Experts of a small language model.
Size: width 192, vocabulary 20898.
Experts: 64 experts in each of 6 layers, 160 SwiGLU neurons an expert, 1 pick a token, a sigmoid router.
Below are experts of layer 3 (counted from 0) of a mixture-of-experts language model. Rows are named router (the router's row for the expert), gate (a neuron's input weights, with its number), up (a neuron's input weights, with its number), down (a neuron's output weights, with its number) and show model dimensions 0-191. Each number is 128 + 32 x the weight over its row's rms, rounded and kept within 0 to 255. Numbers have three digits each.
Before each expert's rows: "raises" lists some tokens whose logits its average output raises strongly, later layers aside; "mostly gets" lists some tokens that are sent to it at least half of the time. This comes from a sample of Wikipedia text that the model never trained on.

# expert 3
raises: " on", " to", " ", ":", ",", " with"
mostly gets: " States", " Maryland", " Iraq", "{", " America", " Britain"
router:127128150140213146155114072112108100123132127115128173160090142191139130105161127154126122142157139133111172154160138095113112146184156176123138113141125163142145143157182113139150118099136090136077148117058033117111167165085070121143141184159103166159133156095162069100099126175133196069119139114148157152132166120111116139106085149138174125131096089122097144139093217143152117143150101141085052113093092137149157130085101149156131112053175126077132152105147091128190172122131111101150173184170080107104158095174101089162119126143154145103124194114081141117103145127082146054
gate1:096174169142140148075086141088134132126124133081113176210133094121057083202135098210142164099151097104132132161134143108108143129222095156166108147127110203080152144151161160082106106125125147133124185096140114110127139099150104146066156085133107099190122127149171132145179117102151170102087102116127154132092143167158108087105197170160167126127132077146139163069066143125107138157122060142098117123080119091145159152093067170135117119140150126139100150049175119136165107079114105132096108140081125142110095157081104172150163145113142121127150087129110148129155150056134137127
up1:128115081071057091137124116146139094144107137117093120135119123106146073118116167135019103135042137137180068156173146121101101133174123059163112097135098135123098111106112115157153126134038039098180154173153162146093096123158092153147098143150136151115121090177089088135122064134115054120136133149124097177140042145102103119111098159089096162124190169145086172146135113082115094115151172118128061125119182127113105028123121104137100113135104125111078124137166157113148129130150141155148146112128142104138151085084138133187147172157127105120122130151116123088114106135133118156
down1:094071157157130126142083108159103128116102103116205078097142120156169100173086136085125148069122110096150161110116137121074095076144065130133133162136178055144166105148080121140127138082141096088114091177138078168113137133173168164145129108140115117123064104110148156201122171134127169124119092113118089158090121120091149181139120086140169122137147136142091171139071091105135120107172071081110134110139112120178132186160096140096079124162095080106158179129102132127116105114103127212090130104090151133143093157228143149117100123091156070161165164098164092121087149121068118106
gate2:140151144102156108114127115169113124073099121080142116204121122135131156161137096128151065066128155137106139086121120154114183154101147153151128163154090141156174141085161170135146130115113117112107146138137116129142066144151123098050101169109154150118154191131122100108096038138143147138122030105144094141144106135098076111185092112142136075130089161175080134085108104087133189163082118144108174157127177171115086144128158160118083133139087144105147078208147106114114107132114100086106096155101108071148081121130098135155142182109198170129118116124191086128162100096153133039
up2:127149107101151095137152088181131131136096117167173124076141164136134066100108137137065179118109149109118120148091164143102154141160168140119126139054107144163119089140133177152151154118107128120129117074119075176170159130135106124088127152124128091118114150135157166137132141116145140130072108132134090186055159090118123161146169193084117107120126135124135148127141144145137083115115103099103132120079133089155068143064114136106129107170174148129134107138155128120149168135055143149180091142061129106141157208123088231092151164064114098120080101081139080112120082239090063135
down2:098120148139107118131131152115124137073121148149140120105136144098138133129152157118178091099151063160165134083148124073124223132074085123087157076152110050146120108168115138170126129156156121123120103183163162121147151115105121125134104085187111133125108122110125146135094138164112158150112111131075108100173140141143087142126135125153087145218106161192144099082118097158151136183152137170123153108134128094090080115177135111176174099192086149119080192135088122164172168067181155072133126110158123147180128155134149138114119195097181088166099065150117153050111115070161143180
gate3:132127187097102101098155099207140118133145143110090135172108129142124146108131165180140141088150118150125076142089124101133105092142121124056100078113135055134143107122129100099157154124194099138104140063084119124162116171097093184159147137098134081112091105154117094138148100105114152143155114120132099165113165092101114146163126125160111138157127165141177102145120110120168120045166107176115084132049075124171115171106096064097139201159064143143095154106104166142110155013076140100101160106204156131163131172158136112108147114120153092159175101093103135115159112084148174120
up3:129118079136120141134100152128171141093121111202153129111117067107097106168082111182151131139123097099128109134238150087190150087141098121122110087096124108132135147138122143095160124111123151086102164123026119126156114158191128079172079182128130126144109108097080130102122153128152063130086108118124138188126120149162137178151086106192109072147149068117130112120140160151192187127105111100153152120135123149068031116119129097119117120084144126140119171121133108149192110158176127152184144065163120138132123189119124085158176183095092100114102145106164158162141149101164153139
down3:105129151141134188111136138134098055076119122104159165153088125142139125117184113079087167136181166141175153140136112206101146156098136110177137132210159150077126142074143085083102062128096175132153084134175128181100149117118160133135095121072139122138074101087159126150061112108071215093119134160130137126113179104189135103119134107064112087160151149165185126128152151154174119145159158085163180123127142089109109114136127175171149134126126108138142190161133122115111133117105128182130096113099110152159088151113113082078186148163199108151141139045122107106155117127115101138
gate4:131131128089140112118170094160138153115137151110146073131139136158184121099128151075070100142151137111133188130172130133149123095148103171176129084102135160102161101197107166163151095109133094110188122107162117132080152090160096057123195089138070157087168113120123125190179112192138093168161092096097135139137115165120107179131115167090120102123208109117148114154161111122160079125111164099137137106172126146157100118144140147070078151028205145183120111131188194103154132130120131069118088143139134095102179122127066168151133144115185131104136154080134119138116117102110168087
up4:092135126104098158052117112096087146165105107148168073125122130149192118131077163109163094172154079082159170185102087113174144127135127137080123088095121125079126150156127129167122123100074091200117124104151115123141107103129114187117131128100114112151145192131139085104166114114113078084141120104118130138145099167069143077128134145137152157086131073135050132125085166137073153098108167187153104157092105147157115135153104107143117177109134189103155077094131201123122092081144121078139142109146171067197167119152162156141190125153219144117138096159158121140107097151116159183
down4:129087104181164150121092096171083158082162115083122093081118113189099114131107134128114103124127138069155147119073149162172093130070150118145103088122164114138097120134165139068144160095121091152138161182114149124165170187089067139135133134098089107154134110143165160053125053107162114169118122088128167100155130079098084106105094134151177123152060114103100149124073125172136070115093044143120195093144136143103119143113115146112105132126114057143116156127114080104156088154151163123120152146133148125121166119131127109075122106164125135105084078139103247174145121184100163115
gate5:125116076094142123092139120138095149129133113106118123162121168082156107112157103125116114144163095139122145091137142150095137117070058154098101176083131087163205111159138105098157205162090050121145157164055160186131193149098114063075106119152122177151100070084160107073130127139115103094092087174123070078128123162113134097170161155096115163139121181138133140149151160209161135171114163142099144165119145125180110164122162148128084140124150118181076151120111176172139123125103157093094148168103119076124141139161143115169083138081119147112156160175149134156158167139073185113
up5:180073075132159112147105099169103068078143127129125103136158173131179175097126118096117100152135103073097137167083141053066188134074119123121084082101151117157122100174168121146190171134113076120131161085163122063103118153139154089151197162078198118164143165123108177077092103119118153128119119144110098114078164097135090202113108141039114129148108165148189106158200115135112060101163192078095137120068153145156092088129126131105106127111112145136114129137106163130110133098130090137122123114122152116119139113104123076161118187144128143145129117078107145155162120103146158146
down5:108136079122122147126158119138137196143129166109098149146170084152142118152138170105163060186147203112123112128147120178129100136065136107083092116080141136070099106201146159090074129166079145147087130142095126149160147137132106155106141148092092154075128141076100083133078142132108121107160173060156125110132103116102076126140196082156147097135113174136123115157100102118138114109194151029150094136111082127067146108103142130151093144109098078072104099124055084172140177132196156124174120152116140155131152193136130149119132128141114100122080141128180122137099128133147182191
gate6:192094094089125179203162125031143073177118153111133091174108100145117117082160193131113136120147135103150148066120130102108156159115116139157160149134116150149114064147151156159094072090111118099105165130120148109059167126099117092091152145144122118118132149139108079119131130147171191090154116106104141123181099127162160174102169178084112127122143125121082182177169122131119150126066048180106145081132182132091154102099140124183117100106142134159151140069123138172189087143129106067118089075118147073089093086138117085145107129115141145106112080119139104154148091082150177104
up6:086154116173059127125083149198092076168170127132101125049142140107192129178145118110157134104154120153141118060116111189199082125130175144177075107156112120185181147182127109089128156147149120105131152180207165136118107078161110136092134134111125111145141140140190153121125106137127101138081152136180156137093107161132088178117128132126159073119120143104125087150074130103102103184151123109121142106130163113182068084173113106167089093120178123086130153121106104148135172168120169164125163130098148161063173110073125097110079079133177111142121139108076152121101091126121099177
down6:162125112102069118164168171134181096108207149135165104181087160182185132128128104113193142129150132108127116196164122096154110112057150095140093188148103108083135113148100133165137146126147153179094152107106168050106176181166148164206150131117104102130131134128101082141077114142151144095130184154127126134137110160141135160129114074105074094112129102093095123162126106071097148102080117146117084076103193152124120136086159150123191110170105154141077114156046207120161136126146081129144151057157142128138117107098137130112142128111142122150113122096165096090178164135119072133
gate7:123162121090181099124187196143142151147120137137091101064168061133149150167181094117104162152122182122086121174111171118159150097092082117114148130154142089104154131082105128164093096110124129167140128118134089163179044147099201147135140138124077077120167135140114128075066125118128059093167113142145177135092155118147110167094125075174151129153150125159093114099096152162082121129170130082108155149154117117143152172158091199142171132119139102118132129129112119172112151117090092111079141196048092152148147190124127173156123028111107117128160160180136126109098133122110161136
up7:160126130127144132191161130091152111120106130090151136114118136172086154131132084130089090136043200162115145157178094191133128126164136133161089112136113094082149126149117152169124101169107112111141163159116121178135174162178101075177084079118180113082111202114156113153110130183123189123095155129139069117142173161127048123190154171171133130135130167106139119093156095126154107056104140181085101171175085108129100164100097137129051108139126155129175144130219116083124130168167135126120114095161134097086150117145135137134119210148135136127120163073146142099172142132109110163
down7:161138128076135131128124119153100142095079126107109135120102127159089138123070120142125112171118121092125137092127114106142022121121105139141211154174091072143050068123154150086141143131112135095108084139182117146124080175171151150178116084088127132174079096123131107110117165149134152089127150146082179100176109153093135122079116157078128064162105101143132137196167127135119118099137140134080151215108191170111094097143135071158163117080155127135186155140121140106130158103136112146114189120134126121172152217101109100142117183117164124147122132110146123073195150141094096063
gate8:128151097134152142069155143133110144059095164128179133142073196084192162121121197163125151127093104149152136128185108077144144151078141159081147183170097117105091150111117119091171130148148101046086125093108097148134136137175087127161165091161111166145148118158121102139120105113155120111094216166129113164140094117148124114154119138167169119143167160088194115129146161117113112213126139089123104101171133126106107107100114110074140121132114146129134103151127116195168105170140111080111140143121108173109113098153159136149143062096092133114110071110141154103181199075192120215
up8:140130125076163158108188145159106126118188152124180079103124132087138144130098137106101123095118146113115142187119052118060178144144100145083101179099103121170099121186093098119165076164115177105142156132132084098045120183177016143129159087172136157117137133149182080120098155171163164137118100178065140091181146119114068116143109091139126133120121153182094068107119120130145103126106195124165102117106071154120089131117121107115186156138122094131108144111096124155165134135119111140112095098106122152107159093124164184154069111162087102093128136102096139098174140065117126137
down8:173138153139090123119116106099185085151161164133110163148127119173115150117101235116076129149122121112160161087104073161129084164153146143162134089092156103130146139112147156129081130158092151115128157076190147072068143136125079142153143175173103135100179130076160096198144182136132145125126151158110065101088135118105152103101157138147133136120183075176155189155125125075098164136081146161148103070112116199089134152134079178113100148138134149088137152131129167062131169159118110101116101171124129164166141164146132130203149086063126112114122169105137096092131110186097106176
gate9:149067099171100067101162160152121126091071124097139129087199111134152160157171118156103156105120158154068072063105162132093147092134111103054110107086156090139101113142120154137111113136080169121084163123100138127176133131134079158093159143195146127138169094098164082118110112145122157176159144120115177060130145141129104131130059152122132170178093077141106165149168073098155153099112124107152126144101085163145159114089136102112169209159051182123144141166132145120148088130130073093160143146193140104117108101119118150130095051130182140174136168122136135130096126081126065118
up9:088113100117175111143132106151076109167099080185150107121103088112175128136104154093165145106133132118105111106121133062108150165102124100114143145123104135131098172134120131156149113100146159126148099117145046129071081138088153123090116129105098138152087131139132122121177113129128143110179137119148083115056151166089075110104130152207139116096136131086152154144131116187152118143078078179151120125137142107138122074148096129231136142067174148133120084034192113194116197096168111171124087088057164146093162121121122076155152166145146112080131123091122063119194121108160141126
down9:094106126091185153140041127138151115121091190116103145125171115129082120132137131155178155134135081154082108110126152112157204138094108186192103185118120111123082113145168106085151135131123100177096103113163113167094074124135071105161102127117123131182167163114114186121152174143173125145106092204100123109130160162110094098133093141091120147110166164118107190141148114094205119137086127087119109143177080106169061212161123168096163130145171087141150099140092105145126147108157113173216168151161142138147129152075123115120096163113160144156065148139131162098118081140138111148
gate10:129109065141140137164093111156147073155103164141136147098060127106162114110152109120156059072156191143127144104149126140162089139136145114144164158110057131138091090130119111122115120146113132148092114162133067145111163127151109135172147195170079179170093150095082129171071176139152094124095171108187136070132149139186115140140150122107120069144118132183107124160127097100135142164128084159089142185182116134149165166126110134112151147187154058194178176155161144082134063117118084104128096157094084122098125202192132126193088134121130082159098119132131123171089141158128112154
up10:072103112089099137086137183175122125069154137089124156149148130139095114104120177107137175090138135121095151140148111135123118097150152127132112118100113099137089192156098111169141072101099103127122142183173143061104111123103097127066139156129115161076121154077105082166085141057159108147104126109117164086103116122075136108167117164070153128109151136051085104137135099075113101196083174095164154107109131084119144087134143147096152116077121140098094109163120166143140141093187123107144156239130229135167134108164167084131116119114172150165064108104117082146174097122126102117
down10:056135151139132118098167079189115192109120112116141173113146109135069129102100148115114133135123115107100132126182111183186189125131156097162156145102114145126146140113089109155093078130105086119106109142156131120110159151105166135157101189124100093112146137189117135110130175120158151106104111241147111182097135130083199132091118166142205120106123142107082172099155087121127095109087128116070071134063101125110117156190144141146142108120146182055088099124113153167153142097165123134135128174101127086132083156111141169115125187178159136127190104135118187055158159158138080150
gate11:138113164151118092085133134059129100186178135130127102071112127089113160151130107105165140120127050110108125095140134133162162106147082123130110118149173106139161159184121080103167092178134088148169109176095205089171104149140088199048092160107183111178153135089120117126092102152101173156065119154094140169098111128084103096162157100075146166139120095091131078080129118106062134089153139147155093132082087074145196101148102152146141118137160186114111117171102086140147051107134109145120128138156109167129108161150118148175111126143132144146117164082170128138090065088085120131
up11:109112177102110151088027160144108139103169162111200087121068185096151166138135140043118126151161100125143170160157138112168107051118122124100132132162134125161166178159147128136164133129182111159096089156175138118106077112176148127098056115150104088170114173161115121090130094145122100145096157152067145105083165165148091157139118187220148088164171135136123120122117102111118163130118154087141117101090077152094090118124110112109149120090127183118126123141153102122146128111110134136123123118185161161117168205124091141117117138086173163145099132051139123171191176108141110174
down11:181141090120209160078194112232131152129129074122130147160103160066092138141143136131143127174141147153128141152085162169093098103096104187132096160195131166102167131207135114138072106116153187152182114103122073181130180104098117146119125134133116097157194142143136126153084103137156129082115183085166148163088082123090062150166144145081152084115124168091111168122059110145136181153153139150134166126071149112127115066163116105150139127180157149173113107118121078158156100111111095143105132141140161125105142147120171201132110111170151150143107106157127092149114128152137148099
gate12:128035111108156139118164149122073049095133071118148159170149152126085114125127087150158125120113078105124080067107122085106107045151126029127165094142126110166124100082118138143158145111119141079110156069114075179160133100113167106125146084148109154150187165123102086092152113101120118159137101138154129082141135114133165084138095096069153128109078143121140195106178141112150177130164146074136124120122101171177083158081166132135126169073190120123150159089198083115104134080147118102125156091136088162123106171143166111122130084150135166167175095132103142125091086145126138147
up12:088123057167148185117150113123143101156131122128117137130088116182150128145180150067169143149126168144103131095109172162146133158116126079119145122123119077135086083085117130127126129138173165108214112138147141137105161156140097172130170122062157158084111092152059101089125182128122171163152116114112099072101076140170075078047099108185065134119166164143146091194094050130151119097142130151094116157195144113127112129114126118206188129178130084108145115085117119095121103147113143120178110170175123139099136170133145162129126155148112151122087104146141092104114206094078125156
down12:116147120111118123141079155113131077114091146173142134104128131114194158128113173128155071112077111173123108124142154129114136095124141094148075177085083122136138106131144124121179138130110127164041119076005100066180082165130093115141112090058169107172137094105166127141155072053134157117100136133098120069105135152163140175191109089156146137127146183140184117143099108057169076137056101098135125114100103104146164147128121107120147159107155100122116153148154103134171114152102054123129103190119082098116109146143114168105108099081131143091134144110160104152050134126133138105
gate13:139125156131209096181147132181131090119084128168080148092135154119110195062077124101125103231101121163101222100145060120145159086134087142137172161124181152128147138141132111137140155117164096101135080157105182109132134149082138116110128181139107181121138181140120106191089149103191077108153085132078102110087102090097090141161126119153147116103153154139123124173125100070127120108106092141181157071090149109115163161082090116152100096132103132140105068116163140170061117120111100135160171158130169151112140103142101109141142075130157143087090103155114114126121208131145139127
up13:094107161115203081173123093079138140205158127135164122124172087112146175135133124107126171103137123146145087138132122183117154109113207117159098160168135101135106132137116101089102167197116075105104116131222129099076164161109141124073109074109126111176066093128148115130151116172134144183140092106116120094107147192112092141148131152093132086128122142149083149139155132108146166147131130063062123181079150137125119064122096099099119100087150143146095145161086133144101189119127086177141154111103107124071090136126143127192078172127070162114219125115106145158181110154125124117
down13:120125128100086100104104122148150134101102117159136115120113137099170152141140203167136156170124134133134148121160143137160077105136111107087106140134117093096112148074139144188096077060088150116146131106127142152102182097141096123109093136114194161136132138104101116101134202124129158100165122118131134164140129131097149147129199130083139116070131048110156130136137111189078154088148169194167093161149076114098128144075167149118125150132164135189179172083100101114127125088159157164147206113093134129130157144105086095136118150102125167239105195144140063195140156201172164129
gate14:165130110077144091133115165173143081130152158102066123103173147166118158174144078070127154118146112129140161096145133154135177141136091138098118105135136163150205128147148168094148096127137082059159169154064059098158143074096170092083156135170104121090127126169154137107102174092110176061143089100173123107133055130140098083141033173119095131163084197102127076150126133111142156173118075137130113135126096158149158118145081139092133123055103112140144153089112135124069141144129108059126141130175165140080154087133119099158155166127130101159104163131082120072140163146116124114
up14:115100113172106102139155134141173165126096178163128063117090068137119132107131131056173086090087146114162138145143113144126153101166140135169101118124135098125162094051082104152200207151076106084163075116153092113179113119076116156172137090092115104096153109110140155144151096133153125155128133124167091124135091120150101088088176129125075184150139096144120149172159103158116104155055143128140154079092077141189039155074121086125129111136147098147099109118194191039116101126129102136102151120144122096161147176124104163083125147104112164128139142116098144109095179120092077121
down14:110096099064110093107131165160202160091127146164131124089156160099116087162077136142120130047110149135135174137122119142063148089111145149142120109160212089136142131129097114131121104146075146194115089092112112096115074099165133087095187148159130144140100041169154115141190153139139119149104131158144065149150132186134176161129076120152134155092128123161125154119076161082128117112161186131150112148136138113181151137164157079167100164141131116110173125116136069158152159180106129121117153202169152077113076174144156113093094089136172087107142123080134093193105111078153162140
gate15:085096093112131125168151136107154163121083143158078097134138099102140107105200151123155161105128098084091141115150118129167189070150080156141171143163098133113166105131134207104111113134195102166117165148160127121110098095111126107147151124101110107143163132150111133135178056113142087110119127138092136157114130147134143096120152133135099175164173168007179118104117148107146161081069128096135114181186089112159079102151103044223164150165138141163154097109119118149165147164099135154161132137123152136134185201090112119122126141082148149108133120060121142082107140113121078065
up15:157106099159126122113124100128111120131126070088063155130161189145148163134130142153132100099167116166176073089110115098115115139190154071098138136194161087143094077126060161185116095128158052133167144140104136142182120096105203145124118156138085094151153079110121106146113137130124114090128183064162139108106127175127109141116146129181106146189133094158196186123033127107060146130112090131099167106142115109105108118149123107124126120153140145125140119157120141124125163173169141106127160121156201111077086037076121114125122153145085124122095155091145125088077100061121173124
down15:132078132113092086184098120093123110132132125087117147167136101126109155075106142087201109113154077156151094208150133170084189116153144148148172175172131116134120076103094123138145108153138106159139195147162131159070105121151113162151123099147139134133154116156159197147170147091172066137129169140146161137108142174165091113106159100139161119133173059117139121118132142153162190118060145112168101145113131170147129114145093145120088153193149076098144180129108128095221172132105197122069149083169088097163177138081141134134119120106087144118109143122100100171135170076128173180
gate16:146143143145087110100177130096142061159181133087138169183185164143125097129130129131120108111080123126141120111142105185138102119148136096142094119187113157175138098095213130118110151128126157118189144091081158117080171052197092114082135132142117102127150123141104136162143121182116194088102098106148132116102121137116203155117216122146168126125112141088124147074077100146109153197127110171146136119166120121112104160096180114191084075122111095123116124136063133132185129137120090132157079151140111172100197111149120125168127136138110149100138133130122141197145140182037167162
up16:109120164111081112178097127123081164144144179091154159170169176154158089158185150140154120130184123080136112099165104087163145121088159130136167096092075093126102157181088148180199132122062132132118102031156121147180104096180165173083103133106154171158118125090076137139148112088166112132146127118109121119128164165068120116133211104140087094189134061073140139181131114106172154111124096110178140112116090147132134120138118184106147179159099131124132114170118136142105171089157110147134106145158101195150098121093102172145180099108169097124181128110177148150146156137119089134
down16:125068146136192147126153109128166115166125138129136126096148108147093129090138138088076105221139109158177135156111098087106124108169108134128119148168185196178153133142110148157102151090173103068112139096103074112108117175099103107117164177153128130067045083108145078166187182163114177169145104100113134134127129134137175149138131111140170103046150105114161129106130136134165148123147144122105131096140090112135068200168133148118157148099135111146141125138162128117155118148104133129112158141083155043175183157144173061137094141152152131179146175085087179135087155180178172143
gate17:121069115155178142145106124101117094156091075124041111120155154117143084133159073116183156156093188119136116109200151136096085083118137149127052107145106129124116091154097098140082097146067147147176110109112148147180131136123130155106151133147152166094165153091119088128085156106163131165107083187110116125151123108097101131137109100167137136121060123124172050134091148116139093103171059146142191138144165091138095103131137082099186119138110097136076205162092161125099074092081157084196122075103172100144091122111124073151154168159138176111155129134117151148102122092114139093
up17:153120125160165147172119086064149123198167163127225132148094138154150097140106131148106138131053153149071114136125084132146138142124144098144118121108171095132087223173072112202126133095100087172121064151116140143135165144099116114098107100155089121083193088141167102098102096134107105135159158104092093095062118165129124141172097176104202141155090123077136151103111101134147131139100124136139105090091101089158089119153136146131146129183160123162073082126130102115146150158144118120129105143165128140154147114100105157145120102174072051159113184135063182071121114149139113081
down17:130101103111138167194139142135027121084111158148154178119131132151139107139179181117128128130047154111139144148082165167092094207099129125155153091141146162156107148138109180102074098116135110147110120143128125074182166201092093147113110143139153115115141148141163103080152137152127099168175161155115110143130123126109128127078076165097123156120166160131118097135097143115110196194098161130110105165121108130144118130078112203189093160167142168151134096168145055124148103152110141124114118190128155125111201140090180139168187147136040122095166074123154111094092136092129116153
gate18:152088078169131101137188134113149165192134134118086097205137142154066145156130170071166134149110143184126066114131113145101155130078158133106135140172143134168110142164126119117097058126154121181153109099127091122118108166079120115110206115142121165163124135119118118136117110101117153103159168063106149181128047131125108094120148114125136157147142076096129155171128139125117097173148127172162090156158133090108097097117145156085103129141149152105080118171112113123161073096097118089177150109103216086142101196158078106091197155084198118100105047141078168109147131116129116144
up18:108147162135119116135141088107062171155162109206130156125101125104158140129104172132103143139139069140155073106081120091103187163185175114120097108169098110120108182133134145116059066094101124054171184071105120129168140154117096141119125110141099124113120171092181114175159101122090105140132187165179129098111103126140108126152116169108191126138120081123137076153104182073179110187107123118139100134102154127126135160123138173131105132140158155127131100163116125137068111133130207134169156123134151118130195115185149147136109175076177042097120144169144097145110090205095163110
down18:104133122127124153134063105149102166149152135115099123081065141156113124110167207104096158115151091061121154156144119095116127104083119130145141115064123094169154138183091135144102170076113112136149147105102082155159133150122123127126111152139128124117108151161158090182157132118094088126103169084190110106128075138223149150168092181193130137098179164166131072100155129119122125072074147181142177156103120121157154138118099061135173153053085107118192156168123169221082142102093112146111110071089106088156146096149118131124145138086130141111119155147100159146132070170118128088
gate19:116159191141188131111087079092130170124066056135176150116115163133078203108140113123097095090210117151155104129125138170157108167098177104059164126148168129081135118101140179176133131081116118161131198097095106130136149127123142058144077142165101119172122088073141098132068140155142099103054087133147107142161086153084154109127144110125116139159166129048079103178126110109095140136107151188095120158171112147142065163118132119168133123147113134095193148162115046112153140128117134099127103119091144175119120148163087110126127140130067119162130095104120157176120108130135165104
up19:158121123177111163150107106106128163142178149080126136132119092152132146148131081150162153195159135193141127168125135080188142092202148075127122119147142076173120126108086118119159091170179201206177145123107145143091083147147145156119129114125144111114127167156139091136143107100084144113113156141156158070149137133097125144170193126144096070103061093143157101143152114120129118124094144165145116134046131125125159116200123128102202161124116113161174131120090051109112178102157122191168117088179111160160120113149105033112140106071118086093158160148128165093124149167150128140
down19:111069130099152114118170127087160107130120119087161110160086179138156126077179124158140165116129110120144129138117137111135133151178150145148104161139089111141182139145169093134085149089142128131128155117099156152099166118132101124152136119137094139116159156107169130162138103119195109103126093098112125157135124131178187116128096088145160136111129121078090131094130140181133176123170072120094139203209154158129092062143071108111126182121083188150176045133148165212108123129065038105067107131080104142130146201142104081151143159186156089170138076145130122187131086127154168136
gate20:125134159148146129112177107112158108069160143099140170138117101155097118151076182156133133124121170142095156157120163152122039129091181116139133116151094160155119056122157106105103134141113149107130075115113122142134130165141136126057129119172146122090133134129157176119132072117199141131107101160172224167154160100196108119163143168095127183134157132145138063074155116122151162204123136140119107216098098141088116118140150205094158097145108072119148151141112115112101130061153191143109132175150168080154147118116114059152113066159058088135148133154130130088110105116129150176
up20:087136121133139144156147064108102093128084146108127143066166136097128083111127061136084129096147113146054156130103091148133071128134079144133171176145117119135097197139146139160071113138116087143072106072138134089144146095185158082191104107126099154166132116109203138049144120161127121136115093120167164141156207110133101100114091156095102165156191128163077148131176143148136124097172142201148129100091140146079119169132137131177115097136145131128157158170154112153124121084138209109140174118142176104087128139076119163092103135091194148136095092108168161141143133117197150096
down20:144089119128080066141121110064142129128154166126140101116119134201179132111099147153153161111129179126106116155119116118069118111136110144082148138072165151109127097120108153096155144139065138088099187122151077127071109131148094102094145109140164177104110159147098118182135180074107141097140146195135144193142036074135048171092090117144174130200125111137156121137117131141095060179147083140207160057169135080129128095134070137133110100111079132125109081149097141123129104189091081122078160155202121139140133155160149121134098122119136148110090143107123161107093148152130130115
gate21:065148076088109158125099113146107126109089125138162138075083144110119135129125100138110067106109167141151090090120097164110110155108149078094096127183082145067152172137143154040209170153118118118189106091110105161093097090138143144139076088138141115132096122151144143086131094114164166092091195105095041134171128067154108115108138091119158099108110126162116137151117089158141123150129109106134109141130138115123106201122145113100136137100094122077125255163117073129122094108167095125113128119143082159147149124134147120186135109173139135137160139168041118135086091159160113081
up21:106153174094151116128092174128117189144068146116132110161125118156093169159134101138076162151134142123140152092127194121181132149073127089116116151104067136193144118109112144114081171098131153161107117137228119115116149138176099132173111168113123149126155134140079127083110117100097117101110131170126155096123190155116136153159160123063133167126186156126147152128110112142155089122080177117013128109155128178110115061148162117138133105141157207115099137147101143080112168085069110177160133109072165098169122170143134068055100179140101134133152114127182083156146112131099138151
down21:075153133155142128082120127104158104099111137142083127155097145150094159119168106154086128144156150090049167150094152100128154132149085104134128101114166136138117184081106217124125146126048116114131113101160083064104162153139113109121102132136091186152158183128103086087059170147072102137073093164069095105121176103164119111140144090129165143147156111174119145096152132068097075084096170180066136110169120095139146085162105140146132122113125160037119159160085132112132110155134108122117120082095114103127083156149116124107156079125106122137166096205068091132108121068099122080
gate22:074173098133123086108102132081155153088178156159162149169129144127101134039144144146105101119162088111177144180151162188157107112108127064155108096111182141115104117130078138134121105091119147147124102083090084145141114058071098172130110136073174076166128118143155133138105102170117101107132140196191111176089047148117077155112104127126135069105114117119073140155139159081165124159083171155168101143148083133168089102131106096148109173117131194108137144105186155105134111142134080112121079105065150194117119145149125169144142117111181107161139078125134087156095148104110099080
up22:126134174102144103095141164134085196125149092177086111096136108147108045141163159127157168106175119118111105124152173176156122139193138156147139152125143156137136124072117176148149144068059121117118093140104142083104088158105117115130181156097095098120098046155123120103135140138082078081118055082150113114114094139121059106182111045116128141095141111126064148189142088103111186135143160120116137137109133169172122175076112143147088126151062125105128186132146166135111133162140161139153163127131134104123072129100146198125130094065141130148152064123124123102073173070116116164
down22:148101170101167151133084118111159148110148135088083089199157168123137102113113129131156091094126161118179127158074159072108167115069175162125157141128134149144141131112118132146110150093096184191182097062158151159202101127166112154163132066115135114137150118146155089090128108104114138155121118136123076128150169160185146195154170163109132090165138151148135110138133116153172158081148112145140099112163167222151162157132108193143129074167129150165104180119163100067158140078094118073117130158124087122086151148122132151146120207089085104082132080097148104119089103197170140149
gate23:083125081095165223102181167071115119180142135091120143168123113124135146171115176153146120142115105068055175104138114114095156177139105191077106121172109103161106079118159091122134147126180136121128120110162131092079135130117141135146130143152116162072167177141071133105144101076113148146167100063130145116139149147158130167104134185162119096087109106163128106127058143218084099154138140168132128161122192192124199130104125128127119090116108125085168098120145122124139146136123138146084145146182197096141136127203140085131074175128093117125138136135095108087193119176123148106
up23:076131058172064141115141161125121113176143134129080166086159080080139159121094140215129141150082137149115119095118159130148139114168183132113104135131175076137134117144080095210097125109140141098138085152102117096120117114125111170067134082074123102192100113127128098115133102110126151085123108088122133128147134105120088133146167121103121124111227114081134156140101180096151113071118163067157153065155052142156153100144127152126185117180135095087077128099118126138142110182104209078103161100159094142118148116149090167104144136091160143185080095136082106104170114145140154160
down23:106129116062120057137104145121114116124164079163175131103148149131112122194139124166130087171159140187167140111127179151111160112109136212141096145147080124119094158152086123074127159058072114085159118109164145131127149171150111152150150107183139130076116094131107177159107201145151167172155136128099064128120105132059117136137078152117137094180116157134150109110130092105151096192095121187096142116150107136150090130147196147115133166104136119194129132122075093123143118110194111188149083069160081128101110074200087085128119118119109123144143141165103088178130161137098110182
gate24:145125115144122118133165105183130123192082173074154140075135116138135161163164151153069160102135098159141130143106160122118156146094201105144148102149183119106080160098131102126166148105099177100116137141117165103123039164129137157146126125101058116104162029154115112143130183099128142167142152132117126152085156101149149145101187123128067180156120163140107152125176065180156139160164153104051086114125116096220112069140103097056140104113135149191082093125094115125118166067116096121146168090132125143076146142133120126130154174142118107138110149165115157146057112132111166145
up24:153136158124143129112153175110105098109135149149160095130138137099092145108124080115126098143146101162047155151123088148168169149135145079085098129127130151175198109063165085148142101083071123160171084137178113106132196160156087075115135177155154142112045136170122137182111143160153158141087159107142140104161131132135088119175128115136160152131162115157128086110082106096178106145092144107052140189096165137061165122066171161124093117130145110159132107122111065103091132139150150138174171113133148162067191107106075157111158160130119142182065112134168153141124045157136125105
down24:144153094099090152123124111131086161092081121171150137159057097143105165187114121126112094155104123139159109087133134134098124118125228116081178148129067157130142131151151203112109069137154125152112169121122153177096109184156172150144096116159144189117062172212132107125153144141158138158123109092146123137138138182176100135119054158134131113154159133097081090144187173118153138098132152168128124130130108144130149123119161177108105114082126193098098155102094112147159159161116198075156125094119134183140138065106141105090135094140146142083166083100088125112135130074048134192